config.toml
num_hidden_layers = 14
hidden_size = 192
n_experts = 256
experts_per_token = 8
d_expert = 32
d_shared_expert = 64
hidden_act = "swiglu"
moe_layers = [1, 2, 3, 4, 5, 6, 7, 8, 9, 10, 11, 12, 13]
router_score = "softmax"
normalize_top_k = false
routed_scale = 1.0
balance_loss = 0.00756
balance_bias = false
init_std_router = 0.00687
lr_router = 0.000481
vocab_size = 16384
norm = "layernorm"
norm_eps = 1e-05
tie_word_embeddings = false
optimizer = "soap_variant"
learning_rate = 0.0059
beta1 = 0.95
beta2 = 0.95
batch_tokens = 65536
max_seq_len = 512
train_tokens = 324000000
max_steps = 4944
dataset = "wikipedia_en"
Below are experts of layer 9 (counted from 0) of a mixture-of-experts language model. Rows are named router (the router's row for the expert), gate (a neuron's input weights, with its number), up (a neuron's input weights, with its number) and show model dimensions 0-191. Each number is 128 + 32 x the weight over its row's rms, rounded and kept within 0 to 255. Numbers have three digits each.
After each expert's rows: a language model's description of what the expert responds to. This comes from a sample of Wikipedia text that the model never trained on.

# expert 13
router:098078139171166101159138183134141135166140117074154093135139181153100128152139134104087159084171157145101169138161141112115152122118144190116109112075127122109113062182148150097153102097162166116108138124108147105160120139174094155109123133142165173191148151097152093138147079103091085190125106137107093137181147161138179144089081140161211085163104117165108149089136154149104156157180126133142190113138118178127086194178179119073091155096131126150170167143176086131148167088154103145109178165136135165122205153152175152094163157076152151094096144171095141103127163094191117155
gate1:102156073163141166134126097218119117150149128097128114127131117191129140156132124113137083153100170115144070154177137162136083098138153057053130083102082136092117141122159113110082144150137115104150121156097101184100129160100111131116096114133170092102119093189124145118136132153078149174091121115100089168159140039118086142128133123099087101044094131113154079148125102171156088100173070165167105154127072141069158092147097091171144158146138156100124083138105202144124139155124096165118166148068124172122154185169132104178071078129178151093119121105090138093168111153120138124
up1:124123096136119098099174146123109103124132115116128162143180053112140153197191139209121160148191110149184115154071156162102089143116056149175133139078180129126050136118105151164129126096146117165145129104120157060076101119085105147125160146122160176094142151135139083141143100141189131177074095081189122095063117176109099072067133130217134154158084205127104155164138114182154104129126167111112201145173125105115084118110121153144106129165069162160135148148128124117165128137116146115162147143145123108109093098141121130149170116114108095133156170100117096155079124140108142120
Sentence-final and table tokens

# expert 50
router:149116146103090099109122160123132065134083164156101172165117138127144173143099140137177145126194060133102186153153105163161080083101137096175144079112129072100143144154137106100136134092176080103126106085160078150073111169155118161095117093181157112091139115151161151156102112143111137065075122089121080157072133181142149082190118193133151165122097117109117141118184114097169105116167096153163103164130133093118118124133119071137103102093197103132113162169150083132082120149084131125147064127143051083149134104080127084191157127092092174142111089120126066166122096133170118126
gate0:129161157118141155144140076113124076126170075086104179082131172176170102096114149083174093141216109108107164094102112173141153133130073098084137091126132074144136174146141130133117099168155111186088136143082115122070118142118135115147117130131099098097133162107100130111117070130145141105110081126116111117072114087130159101155123124115112188139145124132160112138185101103092110118171162152152086164114085077108067109125133106145079112092103197135090116120123111140093182125118088135164163180162135092139115132119200057241123139162141099119172100148091070137154071068126122174
up0:076139108099120076088133176137196115198095132163152096119133111120169149171150154129118169126100143128083164074167121119199063139119152143157094106134156071069177119168119145142113201113167128084083107130197112118098127138091139148087123144134171143179166122157126168120073077096113126123137134100104162132160165146162133129126126193100105166187124125113121169189147103113130139099202123131131238072110138172098123140126135137176122096067155132091118137168187123094125142164111133140089126110138123106132118108097168105109138074128104199081115118107149149124127129129181190167
Temporal and causal prepositions

# expert 45
router:143154094173143089199192123098148097168122069103158197135146175111141165087163110092063105106107102156127117150126176103132079108136193172114100175111130127107162092178071171088168085164168145121099151103092169108150152094179137153132161138111153182140107175136066103186103119099131102150107093148109183155150124094149151171130149148131154107180171086116103107137147147184169159157099131085059150173091099153141147092132104106072086078137137133149142111119169090079156082141119079153129144159114148134180108143120087134155093170137112161093075126158169155144074136115162141133
gate1:148118121086133143188133095126112123098132174144081149120097093093043114128169101152150171106167159133152143104136165151116150189059157126120148104125142140141145179127140163089208076155116114113074146132130117077137142088152147088179110129112099139097134217119092091120112108107142186104170123110133181165132103097154164166129125138146108131158121217107100162158122139150108129104128142123161120074177146181129043135108155083125147054174123110135091164125122051107141148145109127116181133147146097101154087144133158112134160110102142103094154168145069204104066173171084155098
up1:126175145173156145078082171136141124137112169113161173131167176179118117134069146123090162116184090073157113095118115111153131098135171172120092091048111097127120089129136129141097100120183100154041126070169113079128058149152114144104105146188123113131139058090102156222103099104077116145167152059108127125127156120150073112094106138114166082164183079137123108136152124122129069137116106179116115161127123096103124093122084104111136165072134092145127159143156081128118077120075091164147166124116111119147085174110155128124120134098079123158154163083092088082121148133103101170
Capitals in abbreviations

# expert 14
router:091150093184105122133127178147166100094080146103149101102099093093143131082087177160135137134103091127108130062164100077091131127068058145144175134131139110133118135165161097193138129190136109141109113108203195108139137118178178170089110168121090089158110145090112110127139171170104132139111080168127121144095117147168147103081114122190152115094140095103100103161126168119184100127143159158155156143098124125091074127101097166128063192167151130149101178153123086108207139161115078161147143159132180097078099158178131105095116102109130159143114144125147199156118166072077103123
gate1:129155098152106118068088145126172189118136089080164100095137135153165099116102144100167123108099134113061157096135133135104158107136163161155136148096110133097093110160129140154116098106096081070120120130055211097136114072150078129174117150161196082188126080062145096132056166064126137147151114101078093114093138195066133116126113184139137070143071097119147171169069097158092118181107156163126102109082170146142130112141147158192130162130120107138150160097092151115084142119144129180078085081174123131119073133132117151115149137154131148121132145157101124113097078150151163168
up1:119111153118112187100175061182179146124098092143138135159145104071148097139132141118172119116126174170122135102097146124113074139112135123158130133133115119085108157137110094176093101161088149175099115122174098109131091155156094176166171066172111127122188091145130142168096116104175037137108146115081091152109164089069112117106169138129082136178114159207098139174142197142174133120178135175119136108126095203116117127108117115118124117103108086131110116202093134140119146165155106087195095156104116147116146110093044115161172065156144103096070150165142169115157108139090163124
Dates and birth details

# expert 31
router:139121108065074139136070144119127144114120087176144163117101116098137138144120169142131148157142145139136129153111129142151150143078154108181111086122076072135131159117129116120130181164129068065124140073088104123172181140063208103210094094144158112087104154094194110153158129139104091078082128087133162112094189116150092109104093154138057169083144114073148116135131144110152130124139097081152130077119176086180165094120165149108149114129123092140153140115177159142090112138122147182164180080115069183083131160126079146121184099126086163187134086134129083114133107168132114078
gate0:125047147167108138146116097140124159105132155171046133093112045143113106179111156123076136099118142110112099175129145098132122136111141110156088102101171097120135116115167136137105137090108091149142131130100121127166116150075110113112174089171065153093147095124095095116168091119050182124156049134120120112127172111117151122166132146118099136186174095095164117090094125114162101092166147171097133099150176151109103181124189118149101087123085103110108054139157132107111085145123176071021121137079098133125154120161146075146126147183137143077091162143124163136102185113063165134
up0:102144100076144178105145123130101120138117134121137108146148162156129118164104104154111128153146097118082178154143091104145116157081161186142112170164141178141073140133193133201114073138133113129177129202170142097127089127142146109130130127128125188060122124134104147159191142144185139121102148122202147149095076139053138156151100095060072089157128123100086135092143143158151172093143091129140074099149149142118118128090177106141085166143126099115089181166079087163145196159170112098123129066157123115179149130101117108143135144103186168180209110098113103122203129139091144148
Linking verbs and conjunctions

# expert 39
router:119130144161154124147148095112088158107088113085152173108138117110134141180120166168148120120112099172140112125089158152184089091119153129164113083119124149151146116136139113121151106067145170105150115120081183059133096116086110122127174095127064141144192151092184153123138149158080126116174109167163085148115145154177126125134191091112135097163153094156118208141106138099105087119144122117108139168168157144162149145149078073145149122096093171078124097115080120148089146109128168082146058093126057207079168046078147096129099164172095127132100054123151161191098156133139157130
gate0:101097107156161139155134128149134156103086206148103097108122093092129052103121094149124156090074132095098078151129122074110181152196060048088101141150093138194091164150101165083131156133158138118133110160098107107163179165186112110120122092138077114134152120108117154170132117141153147142146114108144125101098096151149098124140161208082156114142093089101152137085148137111099041132148171166114122105086192126139088135162148075141107103101123169115152145130093115085097132155134161122169052077131129215146171116090139120140128117166136117128138133126138062093080130141103139202
up0:124166133087121095113111096111160109139080088076111148143110056145134116105124117065087065173138128094083105103103176218126122152106134153122126097119108155144170116107062139174138149109135134137144124186066114184140115056114177105135040146109140126167148140099112144154078106085156112092168069090056070136191132095150111190135087117145150131117164065177160095163121125145164120167149134169136142154138149135148183173151149138095102141181157134113185066099115111165150155115077129102103123111129096133158155105158148173116091082120121154152098125179077133121130133121115162083
Descriptive adjectives

# expert 29
router:095095140105149179107069129183165176097113108161113108142134119166099166160077102139103127143090125156123176085118119142129130127089123149144124178100067178129107107067109082118145165122144152156123161143096153116129121089197097111093060126131138132116168168107136145140105172111087110174162094116148165143117145137126132113158144186109035086095146163133184100133085098152055116075137191185119107147090113080123088127125141067214092130099196193168134115139154171138125104105112187139174088161143185154153078168099095148175128090169127127126130176161124151124119141119114126106
gate1:080129132179135081098116218135088153083194130091133201115133069098064126163146126157149162174142160124124109144143133028100131142145144164113139195117122108124111095125174081134120140165115123134061109123138095119118135155170161140130113051164143156113147107127162088127118083160107070105165170108089170116160076087147141106105109099165132106122147167152187157164147094144119180135109158072173154128120156105135121120136059054123121166147160157127130095127147150085177131126179153150094100135104160140131101105140112145114109132177113146132108085162180132176139152032087107126
up1:080064095152153095173126119087134155162124105155119137128163122140155174133137149102234160150180167136118085103157106154140159115176146111137091160114133102087086175121133187171124113137135162148120089083159108116088178096131159152173159195127129064126150097139098114188164166151102149111194136138132113157113109089114142063191134094128128133168088128099193105129157150135131126129139107155158143067138119093173085170130158137078107136169144133152082121139141069167176122163136100125092200113112102134033094155127127174119152149100106139114127144091096092115113190126162112198
Sentence-subject pronouns and names

# expert 38
router:103075144180159082170131184141131123155131133079171101132154170163124140162136119102077168066155143166105152122167129119107155117115146182113119105072146118091101068193143135093151080107141180120102108109120127103159103147174084156106102148162161186180148142095158099134144082099096100205137120141098108142176151147141168139108081163159208091151079128160091161082137167157089139161165136157123188103142125156135085173174167127081089166089144134150157171150171101135156163094148116150120169158144139142123198151157154150101162138085150153100078138172124142105121179087192127167
gate0:171176154126153116142144046151082169103103196131127102113174128136051083106094049158137116140102115105138099125132052122156154095108092119066085112143189100126149139130103090154129125138160108155162098121111168126167142192135184107114099123160119107113163135154132113174094109137106126135095070088172188078114119121092111181109161140150147130105115161113176119120136114189131079122132106111160056167095113166112148135156134149172119152080141116175150125145212155125118116085174154082105099128107163103116107103125072140178108122158079103222090156160120143104113149101136100071
up0:125151098126111152084176126151035148144126133117169165111163130131091177125166106097139131113191164113146083146182111136145119133134159087129128155163130101117111150205141134158145099139078141102157147136090102088107120127160057132106145088152104116081082187134118145159201151135126105076169092185123107144088081124098066146169132157129139088104150177104134073083026170077116120109165194180138137110095152155115119153130124092128087128120152128091131145122088131129173141168154118047124142108109137142131046128118100120128081154145114140145147129092108062129196073134141103181
Place-name pieces

# expert 11
router:101102190142126078178183102171103114134135181116111093161080075189106131141154138110131105124104166138098087194111099076138176189155203154105081112163141122070081179121109154149146158064109125159090073171157120141148141095100120128118121163131147146136127138085135062152129076145130187102095090111138126128158126085096106054106185061160117101180122141111101124128111134146170150143126112118124131169174121140158110143140146085086147172137096131127134152163155196111197108084116100084086122163120136125136118053172103176177110109123063174094147103139140122122083164149136121117
gate0:090067114088125131107108136101126161131136149094129108160157117136115157093148103123121128192154109107134212108114131122141158134176136069160107134110150088193101187123044070150176108136161162135059147140184106147158176143133074140119096126125144077069104148137150058154128102179100146119118121139139084082136116131071107074096168133104104144139122177163082133147119136131158150205133114147079115123165141159135141148116120098090173162157123072144183176097096159093117161067127176108097116119137159090090143069151164100107129122142094055158132205127116098161095130143067111100
up0:112143110082109197113158158130134133084118090145114133050151135130077158174150161163138161044110116131168151126137169097124043121125116127102119165148119115169160080146104119139146149120165104161166170102102095089119174105088166132077146121175106109083162149176166131154153100109067085087098154124144137217169157104172129113051106124102098119138108133149125122113198165069182175106134111146109185142125183132157194123095102120133072139092155064133154141096132154152131122106111126167118089140125168071114142111161122177133143088104109086093145083088115165116102123167111071110
Table and infobox labels

# expert 46
router:145188114151083130084147050133164190101096119122099152107081105173155122189173126120087164161095053094118137129101098077129133117139099157113126127125161140165083124085142187132080128114148060182132156166151126168101122178144205083144156154109068116133155097152137139147124152121101127144140159107119150084163091114094097148130159105080121159094092109122175148129102079111134106090142092165160138159114098170137117098133133146149153114165191118164118101156122101183110166187127157120081101077147182114088067157053149079113081111182092169140134146138153075172122119135150113187
gate0:091130133117082141149190058116114120081121047117123123132103103124150125160152033144123139151131094199177136062118101137104161127111086111139150126164119115118084134074159119138150079122082074124104096173118045200120083144121152133155118107075099123112174133162088085181202134112122086158176101110104132136142102127114161175135118113156120163090117129125172099140052141092169077129115148136139098072082143175088165119155119097147185133143119136157109159147123121119157141154102105166118115149160129134115158143092142166115158190158126117177164187150127115106060114166091148194
up0:128149127113160126174090145151112099099131087120127115097120061116105174108162098084106166167117155113179129214075117100131159153199135127100161105112085129105162079108066105158168129093170147127146106158224105104174064088163081099154144144130110183172138059145151115122058046175137167111136143083091173180105134122168144153140129122107110184105104110139144087103155107118127118142074136120153058168108081067102152131095140138110071091117141101119109134155093098098180133089164141134113193096126118111101139137133144110072116098133123175150145151121155148163154095101110157122
Romance-style name syllables

# expert 23
router:118093122156138083143178143154107079145125145115196113162131121121124070131151152140112103156085184174087059187098105118136145109135084164092136094154091146084090156127162153106130059097123116118098167084175119154125132110076099133090106156109131135111140103110169070153169160151141164136098098099108117159166103092107152142143161148117132098178060132098105094141119150105133144080102105148187137107208156158095104116134118148104134098135070156086158079185110178148098117123171173127070140134181158190081161071172123156076081168130175153131176068163104166091173148109113134125
gate0:060192137105182085100146134116118110143081077115138143134131091156125102135156120140051123139107160088153070149155144172095125116116048103122133092124103147115174114118077146101108098118141111119187141146140135123096221141109114133123126172066159132056093194125131127191105156173131154137074108161162145118099140117162140123152172129086153064065179121102048114116126131141151111133109145174119099143145097111166107125105137111182118072160100112186129130100072143085121112075086169071102156129159052131107129093115124146130146162134149146130072166130117154126214122117102098108
up0:103101159163090175116127133134141098118155192137123115071151116133070135186097142125129131197063146093110150098146168155137152149146099069124139189108154113142100164072130150134082141100096073088169115177138140142178158070118103110118153138086114130132122100128082174115119139129123161120181047132129149126125124059145142106134138155125097153164111108161139137141143148174099144040200090133092135112126140090113093109144169148142097184142158210150088106121076112139166135117152181193151130146161072077070162086092142147169073171127079075144120128160127143164138134133165149087
Sports and election headers

# expert 9
router:137115126166121092173116150126149103164143096120159119110158175110151192131149116107125137118116066143098127149147131117113144092150175193107077184086118125098141081167117167086173099102150174106095134091098175100174145088163114135109155166133190191166162189142083092144155120120111106155093060155081167202162128102141156186132147159109162063193166118158086127126101169169143157098127154086112139112112069144111109131168111090096074060139145103162150155106148112100167096121135098182133174149151177114171130137083101146123149160128141129087087100157144149182078136052127127126
gate1:120097107107072107153140179161187084092119127172085126104065158105153119132110145116119147140096113101099141200133140116169177128193093194130137106132133165143056147118120088160221103122137097128183089106151140103102119131107132194130079182179140150155122138131177204090144196201135165112151073172095111167077081140095122172129132154120116137144116128167097121127118093087155083142126105154136126117134115115138143136118098130159086148155181095106170176148088130116138153215147092094156122166106116159121129097178105116194178117095089153122133147176167119154153137153172108123
up1:120162124113138066044184123137065136116146120063146128128112154140103135078102134183149130155138119169125106115062111129093123188110142147127115076086146115101148087128092092122118156126110097132160133139177117171122108183113109145119147179153089101137177067087132086077142129172166091109118119119099164104139096167134128070148042140110155090086181092126205099076097180169122106126157132159152156131164133151161139178099120087161095116114123137090097145086170120128172122116081160178123129131129037113106143080143138133105134150089125200124153113094166120110177136184101165189
Acronym middle letters

# expert 26
router:108159106124191085125200117140057108129172085099114178168135143123108127134168122120125098114110095151139172132137158080123133178150134076127113185178181133121139194148135160183063163105132097180173104170121108106133112155134091111105121062153118129137122100141150157148084122081162105130183177181142134094156115129113080113118157075115074138082111112114167154088110084144130129159182164122079082164126159087156139114134128121116112160066105078085132118085147138113142154151151137059106083095134099110197122126162095119113061124080105090104148140070170058086110139125068153140
gate0:143109166171207124164098106156161108130144060156154137117144073089134167156121084103185123099065107210077127171155189123135102150109231126115161199099117142088090167127115146152160113173110106126098117138140067147125197143156138106110109146174099138139147155126106140094128136162143103169105180102139104119151161092114143146196139106158084141110096125138140163147194095156149135147125123144149088194126101164147089190148151147155133126130111105174134125155111116128140125096130128120115102137098164117200140190158165103140108132029095172135167156122123101198124123180134098145
up0:145165140098101182222180104143155105115176122110171187190094103127130125121143173134140115155115161143177191120143127159119101135175147092123109173166111154130106110119163133093165108127153144109180096148144163091124163157107163113154114103140105077095114132138141089103143097121087156149159156163130142091077127177162129062134093103137117109131164107104188094137159109156132148153093182118163105153110167096164171120194192170162137148095130096121111135160162163063098177174181119134195114108126115079172139104109154147112106131110213085140171209141184167119148144168131121178
Word-start consonant clusters

# expert 24
router:116158107096113131101163072118063100081097168109078181125102171155163096086099147147160164122118144157124148118123153152150121169107131091130129108129104113165137141177074082130129176097131149085138133149112073112158132117076096105125125100188169126096125137141108110118044159146144184054154158196092132114082126173106151065190120175154131188089089141115126091153150112155157173138096056096114072164083160094141202152093137065132115182106130083131086117116112118157153095110133157147182121129101098063131118157118130107143114066107133148175127154109098076159159109179150128135
gate0:146116059130119176080141168112156140111094132109162115128119208158164138087120141141108092093161129167130133117124087104130168118173200123147131140164097165136108106124159107106127152194119164121120182157154130202152179106131139107097081072172123130124181119128140120104076087130128107154148125179210144130164115089090086137167123177099119177076133147125147130166166083106133092179183118112130144145108141119057141127124157121122093083174090139105106151167120141129147152089085138120132188097158131117154118134044094142090185173177107138131145168093135079086152174146173096038
up0:105140089130040131119110170144171124156087153194121133176111078191086112085134117165199168106090148160146124113156132138154153175158144110076173113128188092137080118165104150165149144067180117113125138107108154111144154136114144101126127126139150106114148184123132081158095131122190119164130144109072086138088122137134105188110108074098134176165130162074107058120148167153165168134103109104113160106137084118053164144182098165124172092109102105133138180123130117094112121095184164194121113159143165130076085154134105068109153163130085122160126153108119165148170120182113196119
Action verbs, particles

# expert 1
router:126083136160191078123209120174134105118124157135131102139148094124109098100115092134091078089089153179107102174073126093115138184161141142094155155145080104053080158114133133138143128099097108138118112090140140115146176054099109162101142167104141161115079139114163097149172103145123197118127092116179126095153136126088074134120152101178146079169173199098156095138174092130106106112106116116106155118173163130161080159140122100103095202174111134113129075195124179164165065141133138093074158175130086127074119075180167148160113156136157141099130099156104147091112167121118151130
gate0:108183138174125090016121165065141141155122105164151146123127036156168116179113137110107152156143116069122057140092137093128118144124120090092116172124088099091114107114121070169118111108164189139135111135133126062159134106136086145155168130121128114156146106123175200157093115168112127108151138095107153128136058136109151138101095140132130053132133166153167143154135116129134092119122116165139181102096127176120188153092203153149112151199126137095103074143134171150120153092173073119116144163107131115057081094143100075131116079115146168159157108148126089103078170100085119112
up0:116237133124168109133168149136088174128153171110159130170152139107165162152100162149121176118145128068086122174071118095114171138161123148095128126127135109127106144110112148117154160134064062073180094137150136065139193209192151129054086109143133152114090086117147161094157107156145115139157124093156109145149109104147049110059134133145143132092131091134066145113183176103111212090119123151181140104104107158123125157097104113123131102162119105122124165134136059139137090098122152113130057143142143135116078109162110138128142159156116170139130056081107103121114090078140103163
Table column headers

# expert 55
router:144166124145100166146136094108069173114108120125071179098164128195136156192154093116122151107064090165183105159140187121178119103143107117133124123119132111145109152121131143125136199096101095148179119138073051153142099107105135107111150106098072139133071179141092157102121180117180124123171178137125059167146156148145116152158159058106083134150145150176184168125085083080039138086086115142116142148142143173087168162152137127168101122081130121126138113115132131157146147118148165155111053131162064137082147123119138113195072115151083138103159104143166073145149140119122136113
gate0:149108068187153139156126128173115144107156116129103131102170129182111129163132117083103158162163130114163118155179139134065075098143080115082150098133138136120116146096100102139090175096109120167141109109151105180110153162099118123149159141126122164133168195169160156147160114132109125097080175136157120117111166136079089135171121126138091163108123156147168215097133102149052075166134120104086089137159136111203127180103130120115170119090125140110121093098099163202104179184045134073140118139139163132047183059136143153141140164151157148129154114142081140185167081133118192125
up0:123153127111114129098134141147135063112129117170106101081175171102102204147134175139143147098153129126169152130130093085102187089183092149118116125137095135103111120096136119102123107151137132187088123042121140148124094144149143133176108135091119091175065139116132116182150153160027203141195145112105079168141135187160154078098115160095083131138158097083138153161097080124139203148161073109110121102126096116139100101081165156157145126096125135141209171067129112053119058137104091122089157141101148126142063158143088134140124170158144122142109118142129120106078124112142103087
Mid-word syllable pieces

# expert 49
router:081169133174083136101191151151134117160145131104163121093081117128144119155171141112088059151115158093089147195122104170129146059180116139091099127148132171093160115119143124186126044209167155180118119137119142154157135159172141168068165188098108117150143097104130162109092105168107105161161128130147141101165116068189089159095077134108153132133038099091123149144126144096158165169088121119167142136157114155123125109133155148114105063127095089103139106139156102147154152130166159098115088119045106134111118158179131151130094140136136143095073072131105072163154115125182079104
gate0:155151087140123183116111146117132177141137109158131112116103096133144088108133206120130196127192138118098180169159149117122108129118173104152100121104151083094167140079137160202133091136134147113172116092109096103129127098110129071108068113160140112133117173107158111158145122145113116152137156111079129125185137115131146107153182182136103176225097122166117145085174140072169139137088072126149206081182129116157142134143139141121126112124090143125104077191148126073129137190161108080134052202111160096148126158132158094115135100099124087183072074131179158095112125143129171081
up0:139143187067135124172154110135157113128155102103152070127104139111141079113165055115124168132133108137164094182143114170125139126100055137103111033073135128193135128123134098117055097125127110126146151180091088129169105134130195168159091057115142112133096106124113137132142132136172100112132108111093079186065087119128150124102099131121162059126068105097103072106123213075089103182167167162127107147136111083077136117125145122127098186106159077099119087143134118129104172137114188144141137167202141150176117141133123133116077131106163106136159167119151116166113131137139154190
Proper-name first pieces

# expert 47
router:097161099132141083103131116170061181169113126116133129089138147093110122119170208096091092187129125105128111162136113142172141101125104087124071136106162113190090159069161162153108142138121169159159114190126137133126104171129192105078148144115101133106156124132146147086146164166127115151131159163154151109145109065128139095107075109133105137108082090125145189113101074145108136118112128156170166147162122200105136136124114169187104119176123133042074113167094145129106126158159171067126064146121115076107110148149082103109066157114109135139118048146222084095124141127167097097
gate0:107114048168108133128085124092142193167113147135108091108186109150086154090167140096135158159134120164095157168123098144059129065089105113102112091147052111135141106098110157138144133098103142110089121175143153133143121145169168111093080115172092113138130132144081126168126123183093122071121174095137089131149101115150122107164124158082100063131097149170124136120148052177085159118168109097140141152077091211140150149118106116176139164214093155183152091104067146113086153077085088100139089126086067150126123119149139106100063147165157098119158111116160132106107147119156142175
up0:095154100130135121118140126150090120176153138133132080134094124069159120153120142189125150147114138177102135188143139138043129135104130149098124075108147105075168109139121057138166042119104124154166105065155064116143117085085137140120051148143120119135144094115074158075107154094163162156129129151112159139152158144115094074166153144183129078149167070095173107083110155131148141133122177146172161101187106130101200130125125165095120095092121083143105160151136133122170106140145115112166135072083116136160096098180155077051135089124155101125114165151099192059087113130146133085
Word-start syllables

# expert 43
router:178114166124069163152172110067143108113163122108093131107119104128115174147126185132158096144088089057097096123150096179097116132146108154074174173162144101087119135084163149171126093157154147071093169111163158104143075144143194101186132169142094150165129149131078137067125102142157137115129094146121164118167159107125088157131135138132162117184163182187104089171186193135106179130095095071093126105125114143109128176110148072146102113094159126160109152082127132065160095101157154146110137139101112059168124103084151137080104129121124154137093140131163174159090156079051120149
gate0:102135132176088134144161151167133163128139140159143134162129151104146154099120155149071109094136138099115109118144082133078160062186119105142110107058101045150026130117181157093104111099169130135118169140138122081128077185131136106134161083135167168083152171107105120043115117101168137123127127118118150106131141162118141128124104124117129113180113168100157108134131099176200161118119088078138145086114162078126117122112172156177150142131167055114071113139095095158103079135103154196144128152116061095115147052122166127058129155142143127079097055130135088100095155168143145148
up0:132122165090173088099185114158131120151154144137174155050119175129152104067139135094168084096153188136106102101131121160095096127164125079120179107104175117090115145150153126136140129083113117170128134148124099147168121078170107144116163152062141120162075120107137098102136085126073152144207135096130145047107111132157163112130087102129141107102105151098055158197102092176130166124135139147102119104147132182100135155107076141144109119063087069155171114149115118109136124121204091185125089129139108189084124177118112146166179151097137129125084111214193130103118143163161151138
Standalone numbers

# expert 56
router:093094145183169099164132192133136131168151115077167089129150186162114150152131118101073168065169131152107154130176120114119158116113144182117115119075147123120115068188136149103166085089162155129099116132109125114164111143166084141110110149152153178182163143087154115145168081116102098197130103146102091122176156138154175107099095148177198089149112107164087130102112158142094146181189147147149182113138131158143085165166163123071078162102136133147158178156169107133160169083155106148126168169135127171130206132142153153095167150081141145095081140166124138093133175092190115167
gate1:081127141102114137161100112133146142148109146108138162120119147105179135171037088161033110104134136182166093065096165138109136108112127105161118123122128186124120139145107113141170147147190092081122115157161106128099137210119151131115132176135114093109093059200121170185086188146146107123100090105099106114127166132134122070088140128106064174141115143112117152113102120150154139093128055179193080107089088131061177100152140075117110063181102096144126149129141134096083140183090104121182145141134149155133074164125124121142165160087110152144137095101097138117104120100184132167
up1:086148190144084133135175141119118172138122099107165136113137129174126096111063140095150191080127156143103131151172111144088137111086145098061123099169071113135166142108169106156129094162149164145090091156122073182115124171111129110126134153130132197119137134158125196149135089162135158124091114077140085110113074128102119137107085098113148092138194091086140179112090170136139113130133097167145142113070128084089150161143085199157214170129113150102046119111097125088103131103152142088184093174148116195142126091098166146071196169184097143141093114136111121118126109111109177124
Common words and noun endings

# expert 62
router:107069140170180086174132183144147133162136136079155088144178182159111134151132133091078166083157151149102136123159129114127157116104166184113095126085141121110110061189123146099166093086157159125106120120122140098161112145167091146113116155133165184182147147089140102139160081112096108200128096134101088136186153152140180135087072160154200098144095126169114142107117156157081151159185137150146183115134129158122083186179170106083082160112149129154157166153176093122155154093156104145122174167131120163126201148139173143105169137082152156100080131175117146110133168092197119157
gate1:124154097140117159120152105140149115100131171102161160041086137111156108077170100093123160178162125107136117163067147155141105138166149053134114120179154134147106109181118092121093145051092087128170103095099068177121098076135213130113149160163124127131097093130129163152128149150123137139132110132136143178081087171091152124150116101112118090110161129144125137090138132143165050150165112088086116085099156131050066050092088170088137092094060066177111098168142115163108152142138151166111121099102131160129143084115092156112160127141137078145119178102168138184134070123138123136
up1:067121147156102211072133135113106194137140134089135128122147102100137122123128108125144114124188064163100146108121052131143109140110138117174070072112177127065165099176079088157139151154106149111097159173168161131156112144130163157121192108140098123066105124165102077118098084215084113206147099133123159181130141082136102117137095141076151116173107113116110080107170131131174136148138182106133137111099126135132127121071165125159111087131147074130106069104160102192163108107152180113092136111160112123085109114160127154129171117087142128097099177107147061081104158180137103158
Scattered table numbers

# expert 54
router:091105117149132114136168167070065132091116101078169178148155150171093152174163134139142118051123074154123170185134162114156168105135136074163156126161136074125083115140136124162113142104192179153142116137145135137116110067154100127079124104146090120104120139108089122145113163112103067143167148128186080133138150121106118129140197100125110098127097125102134189140069088157097118111175153088094032106112155158137107063163135125133133133097104165116146107130115191099152185206140152104122095113186124172170105105057098130149103141128090065082174123123098132181097146116120157160
gate0:159132127187156146159103066125075121108086168083151114130130130104120019133137139068174130094125113164145137116059122060120167080181152164089100109113094131102106169124131098161123157192109149175112163058135125110141127143121085086125086137162098153144087148182081102119161136088173052128147094149125114146117119101176116124149135153116084089131114105136118172125129099097130164105080123118060084111124138131163148079129102100077190109102139145166086186163100188087132114164218166105092125078141135109193115146128142142148161073111154105170163134126139109138112138128129105150
up0:143119079117135165155115168124109163169146143068156142103113149121125135182167164187140120103109125149137136135105099166070111104161132123148132137154075119170096179168132153127114113124205103130100202159095110118197144149109123165091125163165145053135067093086098172131131126124144094114174143068129136068151152104146109139124105127077115130167187139105091131115092035080132129133165065169102087124094151170143148102113128116117079144126131176105149159102118185149097201137161139148135125086124179191197115116090125134092178122077167136109197146121150108138117165069089145130
Mid-word Latinate pieces